config.toml
d_shared_expert = 128
balance_bias = true
init_std_router = 0.0169
qk_norm = true
tie_word_embeddings = false
extras = ["capped logits"]
init_std_qkv = 0.0255
init_std_up = 0.0255
learning_rate = 0.00319
lr_mult_qkv = 0.4
batch_tokens = 131072
max_seq_len = 512
dataset = "wikipedia_en"
Below are experts of layer 4 (counted from 0) of a mixture-of-experts language model. Rows are named router (the router's row for the expert), down (a neuron's output weights, with its number) and show model dimensions 384-447. Each number is 500 + 50 x the weight over its row's rms, rounded and kept within 0 to 999. Numbers have three digits each.
Before each expert's rows: a language model's description of what the expert responds to. This comes from a sample of Wikipedia text that the model never trained on.

# expert 16
Inner word pieces of split words, such as re-hir-ed, con-ver-gence, reas-s-ure, plus as and opening parentheses.
router:479451486449477572538481572499491482502619564387477498482544431556455479473543455599469471493397470467502493440511360475527420494594552554470471583509437424496526400411452502510513529551544512
down0:526559500506509502589574450447495445538502518525547504527607553515501545384547564437384452484558539478597495430561631481536533558444470540508490472461460492489465564423508561496512418501529440
down1:549452609457561466527576521517418461498533455596589545492577513540449504512489469576524507555571524540488529477465540455495479601487577518499523481509577449539582482485582503567546560559547516
down2:425420422512488557444575475492471422476471498619452512474483549537491514456519504486473625492633499507506477469544454530606494502506403471489549446471549444566518497470597449546482505534523590
down3:556475517570509481528507518450582532527532456505551580540560453483465493369564481499500539483439473489400522510534408467411484500461521487495359488546486490456470530447382440490498466558486538
down4:569519525532512533466459507530470464483531570555472495459449447550479447518431475427482552459457527542494519460484497507455512495552506467546496500420534530532524472456560447501417554463463501
down5:500491493482463396494509498553458467489453460550516491574410414444578440422439453475542481502373545516437551481534463497485465626498505567384487413437533504498448492458470471535430470548456510
down6:460448487464455547485529498523435392541500526548505548555482441493514480512499447436504465509520553473526387507511527522450480530433521500596482508577552511525533505506428483492545485487440485
down7:448486532466535456561441448435525554498494578495496471533543557430473510446499583409519475546523558465451417519484424469524543530412552543448486608503512488532469519556509495521492408541449486
down8:547465470554471476494570538570461473488486536532515408410435482533464498523587545514425510501469607557547426599447441555580491554454467604500560490543550558511524412394487409492433544505452532
down9:477410520435477455516499489476469491480572447545505536538444537528506441434544612499444467537502586529497461543513595467507555481480501556487533470550460563488495448595481435439442470500472508
down10:522396571555536586505536533518535562533560487579508491500593513464550496463518456504572520501587485537451522456483454507449568492566610495593539530413490481517514516440496439521573513490465507
down11:532587510479518537581432520573556531558527572501508578486440396505511452495481506573585572514507519451423516450443537495447390566460525534484522550525490600481497528452443456496480611544553600
down12:551474529460415492488505508472465470505455448496511476461440473496469554507507523503521557586561522506485550444499539440463547559506522665503557452402508537511491439485542497597560487570556507
down13:500606493477582451590463401448473474419554533604456543501493491512493544502553564423646603524457538496474562457584539510506463475576598492538500551478562428461500479599590551442507494426543475
down14:504496511531432549472520487400503445530465435496511474500469495457487545461502532568366522537501616552421566513513569482511570455518471569516534518460443410535545602573613513486554540534494544
down15:537488489424593453442526531462514522549484525527499579590525473480466443499459461546418518466499535474589354476543530585453466456636518545506508566445513501479506522455604491518539536478470393
down16:477523463486547547413533519471508459639503509452484491511508465457556512591528532543403502495382509507473471569518502584489501555479578534474567547514521509519540493463523465470579480448423499
down17:564493502485447438488520557406545586540469523486459547559528548495494510516553452491407550539561540452411563419508538512550467608501510519468457447540539509484488515398457521510486455385509526
down18:474451538524495470575478452469473495594524527457494462450507493447568497522520540417427472502570398413482587484574572541421513500564507459504528474453498485442450386615457487533573572468446447
down19:538574412581510466464397463545504561504494419518401552368480577475420468524529506421577523561505526474443499491466539476369468384528392521453433505490537345515548613520511522530464551426483531
down20:441501452520420516536516516509565482525593570423578545522478553510588509502501495496498497472476454503510526555477435440506600438438522549577537444481532405495556463537532573517627499504492530
down21:506472594521413460456557593473459515471481586482482483442432543484513507552525544466479593490500462463548455536404471462510512439494477417518441377499482519470460602521468510502522581495562488
down22:509464421461546547556425492460549516522452481554531487570472485463551457496529425485534506490440487594448475468393544527535432438440491528556485465556450512524494452520502501610505429624524535
down23:505441466561543462458475498433425544555580565472550516469495435525488552558512514441499432479475456547494430601508466488475431510460432466506506537463514536484480498547387446498453575437494484
down24:488512512442673436506521560503505507486532489500509463425418469492568558543410461476448392516481479457501606483488550572514460478540546498544547543427520511567581557450370473435413507542503593
down25:541488451497509613451391525568478378496460529461508465514445500512536457491485503593532484585538451519456522521531525516546439525446484618558570448418395386507516574558477545375590549549570455
down26:450558475561498448490553623430528544433555493560460558533436469490542605437555551601477575423584486561508475453557584460403451472573560439529501383499463519409406387505389560500500473442596533
down27:505627500541470544529555511485500512543482458494438536467358447539481517587494614462562482523390472406503572451500587431491544442483579531394475434497504522534525540449448478437542472567512544
down28:431596521570543479495508487488456539496531519480578417461488458447451495444527532513481476503503560457543455457537516510526502529534535493567524436552478542447584541430590452410552572521506492
down29:488421409504459487520457552522519558543513636512386535560495573518446527445481516554461503509443520529488461472500444478540459486415475457535512617506471575471501507481540489488442529476494407
down30:508536529449480551536526404476444526506491479583418536436501511624548514449496501496548548577525497480451526453444496468536536451505538470416552445485491524563421586521543578354440490574488419

# expert 24
Domain nouns and adjectives naming fields or resources in lists joined by and or or, such as social, water, political, engineering.
router:485496505444453570456519534480453519492482537522522519484424449444446442411514449603546485517489537541449501426567432550461513571469639518512463566487511422523482440469471435403553454511538461
down0:438475446462480512490427590474481498481456573511440429452533512466438548412491506535548528572519414469509537441432403597466573600498552556535529475535533491524382466568383476461427549505526525
down1:488459494538566502551536488531556391523446613477402456505529561616640409516450520491531460525520426464457385429487589409499476622446582501504481469475464459582491538501480529467490506529579515
down2:530527512514507472509433560525517603467495569501428422551604470535511468472471515525407533518534562492495606479486518478507493460593593500542487513501494516538454498469516573528455594422494486
down3:462421489537561409490537553442528513598496455531492570525527567422382604524524497435498554418541528445528396510486550504574462572439488433443561462537486497474448460467452556377480426557472487
down4:424512485485481535439532474440467554461468393454544526472520489471478475546459470481463565480505494569464452459541518512476393500481459509623546487522523509556497500465495489582481520501501633
down5:483469601397517384581514537476473585488443509499464441565450543501553490441646560455529531407415454561532507458450404493557503468481500498554509511508604488548480466562534607607475507432416459
down6:502517611598548523493552500489521510562499478419499490488490435380568475530437456505512560460454456562513507535491561475432420507510523524483497494496530512489547476533464455420456442548506503
down7:506433551477479437502529596564531563456478499510455435536508563467415425483493455523504461475481463462532501435442524537503481483479603572476532499443462550511508537582558540465475514472461509
down8:524509521494471511473523412525523421512503520521524479494415488403529548556563510576472453543469485477523454570462539502458479420556530518542471494490404469587446562529483568512564450405496526
down9:476508465519497461528572579512589538459480537399506489511507510586597465467484394554448483505379481452535471561552474480425467479555462524551500440499534529479513460502537559440471492449494462
down10:554480478513552515567560538532481504455486457520506457573543535474583521493498460532531527447465426511497468490551589493522397416547459456519549443475510446429490520481490522553532567501541489
down11:566549446529534521480547488453444459463497483551540508561597463551609418496505478441598479494521469448498578471457543491470602505628482491500408445487535455473396429490508456516530538554548507
down12:531458417557470529467547507473473483592411551537499458471491419505525491474529467500570439482547420536504476494502529527411541557450536451442465493500470515462580404541418401415432519470507518
down13:551542543508438620540510461574517411438457515468533485531557471522521602503469508484448569492521508503377478464656549525454431540526521502403510458481478564392584498421526543471515459495534596
down14:501480580432438507488459478525515477487463443483494512499495384495519507493493447417508580472460529483464473530496457512484514356410502435436459451533450437407488566460525549508426569453494350
down15:518604534502487470488422474472470543603545560529511585387523531518543517419531457485469493476465495604436462466454476500464435485560667443565521532488564504551455489468449396530518537486445474
down16:516469526491510471447511540511531540498527470472524463455506569425493399398510595513491485422560512521555529512503504472548520536665496506503563483529560490353535512526494418579459485553457491
down17:628505576508571572404499428397472566496515535429526525541486439461514514502537475489496495515498453492461548516430553525591414482546551469544416450428482471462547438490472473548525513562443489
down18:447524521554495416494467468551471458407502529466573498517486449471466530524573464523483595480438471544553572489437523432461515494463461511544518484468525489402525560504527507462556531558511529
down19:497562491556452573485523509527447439431476467578525514428410471535489541487520569439582538466501512572520421492542469453511445514490431444512472397596564447456551477536477526532489475468535552
down20:460583490484506465484404511444550551493571569527389578485561446562553530497503569459407523504505521479415429547528470441550528504455446496480525456476437442559628429468491514476567471475503489
down21:551457442540449482389518525573521474567560452492510528570542471479457532506523500530524441497531436576537548495486545507552500473496494423579440527557560484487446486488484496557537492495504457
down22:488468473465540485519525615495503551563508504552547518519515469396562493515549506539510556431426538496492515501455481560507499586478551452498423489530386477435487520453419568555500485544538532
down23:506445424598505476511530455554337487490450451502524461598468448449475459452516395385600579505490501624520403572495529507440585454499631502507503446555543572482483530453457537502456502510452493
down24:513287464536471528518538636484588519534467574496448479596447562525381524448471396485540497496568443516486485501531558520532504521432521570418446498455459522482522515538451563547504434503515439
down25:505464475383508477538477554545485477474567504614554472439484471466486492496531469558475513444539445496449455449555444540553397527527579491468539466468544561435497511407483533396525525547541513
down26:510508503500579514517564448456516369523432551557478375462421469473450464514610493429547446586415533500386489503401540476501535477504487462520607512495476519516456473529556505574499526542437385
down27:402437564514512417525442504512594455443489608522459583515495471592432473486474480465509529546497520438559530490465509520483502429495483558484530620514557500528511484417560544484423496501494534
down28:506510521489506478424538536449504509538540564480463483464450490504472537464467547594560511473489568510533486419466505549524539450414440579496588501404406485490530527462444582507598483557485394
down29:586585569508572512392504569488507492502517364536558543533446532501464490414571444408435407516430499552542475528506577470503484499512510480493505512523504475608551552589449479519459473527475424
down30:515518523499527501453479490521450608482568537556496569539483557511487471533542476586511587525494500570467544477405549556497434476500446501433433430501608434440488532502492506609501529530458543

# expert 40
Nationality and national adjectives before nouns like Party or player, such as American, British, Moldova-n, National, European.
router:510425478474518534409551584515506517497528527411498575470452508482464411437526461540529402591507485457541488414522473523499546543499537601494480517467489533547467501430467532446584488488607510
down0:552596467495515474469472522546567515524587486471511561519497397536547533501455500443491501379460497538454535466517468574535597433512467525456522477509516511538401469447550417521494521472522483
down1:521482438656537496460476487472516623592505515470478445467563520517515463437490502542504458483579514478461513560520559426524618544508461528490509487548475513436485504467454446435603497423456485
down2:473553488512389510451590493567479537381385468538496539555456503484412459459465426466454526482488483501467549503546457433620461542512488424504475448487528547467479480499539504488454540439543534
down3:507419576491440547548528550479589471529451549505484582501490433527452531504515576459531545448482602489529485482466509570431467467521511546512455514504435427483494608498565444474529506490489442
down4:455435468566497470530483454538518548502548471457421503502499541458421460460539597457567503469509484518502520615557591512566514540505505559563556596555491579452525538534546594463425533476512531
down5:511452544563495488457495457570546464535599513544555449484507521581583416562562457406524476476503502556568442421589463532366445510509598454496486435458484555509487494572458560526566605456488462
down6:395478505405465495434455509541619484381531493450582546544530560502465483461491467492554479465572455492415611525501556561612461536533563480508539557489522451552529529563491450504557520534571507
down7:538480379432491447444421511469522534551439619498562557443470355563490472557411474528511551425534489464535467458436492489522483496503476478447485559524490513477533503591470494501472544501585504
down8:594496486479481436527438480495508475573598518511517507472562553526588448488534558529574500448534437495481507404490499625567519505503579473453446477453469521442536485580520644372596459527508503
down9:500551441377497492504463488519522442433411413576490506517471510536439429534537511491533490534453570491511447544493517545459443504477507537461418442524489517482515519462457568487462451579448576
down10:477497527554461587518588472540465507526474511448435366550528591481467410492479487505581462533534489461439504492491500542457448644516461556485547482612558547525541463493528498483545491499471428
down11:526559505494504562558535542500531532586487479469653581517521509442532509420466504519495612434494507497462457484557540548521491508553514583539523531525463502465628510432545477499502459487558564
down12:489541431502437430445496427559414408435461459453542496446448463534522525534466518462577518485485429435537540529474507531462503558441561544371540528518618533407472593552519491393466450427559452
down13:444463554518481422418496463492448511542478494460492494542471470498632465582514497514553594456496552565498532522497590398539413425497576494528518524521521548557450523565519540505541374479539472
down14:471430576580512590544407481599483501454472489563386562483595577524456587530484504485452527468536493392387432508538448425508584481487490447453517518512517509547532584534416574416568526499484542
down15:483486426546477614476458502523376494470562510551446604552515504422531518560471447493512497415507443572498471548501480523511453501508580606448505498368480440379497556540493569482454557502429461
down16:544477514502464474478465528458554511502445502475423469491465463391451523520600547562460538463407474517489503565519548540492477451504501554459549542531552422511521536509486610495559482474423367
down17:513498603441494550516484475572496487446503462555389452532484514504485463503582449483532538507531360523476490487522563471514459455451494527537457537573483500488455564463573525520419568519516475
down18:464452431503480480529569518548523424453500481478485437545462533523477515503454374500452365500544562405584480512557485520530463511480487530487554454523522501410506549386361477508438532492508543
down19:565520509499415478390417472486576505357515485554517555442507469516556459448545523485538482574537521506446473538527443488497565438492430508525441594515458433488537390468504476426497417430561568
down20:470547526484551370459500553499511473552424573558562474473523474534526501539543563546513506546459497405486530488594503470614527513538515445541494451388480522552565559482546402492559504644578487
down21:554516585394614523531462444483463504428472501470496532442434521471529488398483499497487530569447593512507470527584425442493553420467512645474390530526537440525523551504540533491469549462502476
down22:527535538518484451436589482596568459468458484477446530423458501444520497498438482490509503529500362514523466514477584577482459478469495474462472571434453378540608502540502475422408425560497448
down23:551450490512529441540445411452509530460529464505522516534521486517446473439481533519565427515543540534443452484517518449541450501442526568474513530523495513520343455587562514505497549484434488
down24:570428602600521576495568501537532480467456491530492540510493485475553484457483510464441433450503536441478565510595434408495496482486473569462476494485539481540511520508553653439459403418465487
down25:496541548424512601471458441520507445404532509496565544489485439473605493466529444519471466475460519499473516447429501568497529424485511578505439512569467499484510481550601465466440569500483463
down26:515409412518568477451501490570433529408540494638490601513545534515577494468473527472416549520535516507574563478464534466513567517443541521482510436387472514500542548612409495485550585486487474
down27:581414530542519473493519454512484452522443556505559416501484421499527488513481476539485576484442475442475468530472441609495541464531482464495504589483525494523513425440474487458458481385468511
down28:504450414534558486455495503606454554508515539472442482554547498569495516568565532518471516535507440487527516495550519539462489476539475514518436482494559558589483496469547466392567536468610476
down29:430424533597531461548459458477442475455493477447471528579527477396412524580474572508571497482480541426525500450565540393399507550457554459562523406539537446431516442454447489478545469390488564
down30:477573561513450516484445561560470511517439538386433421533552559501584531526492527412526567470548472518484490451477503488461494444508486580523496510467439485547454300532467480476437595539436542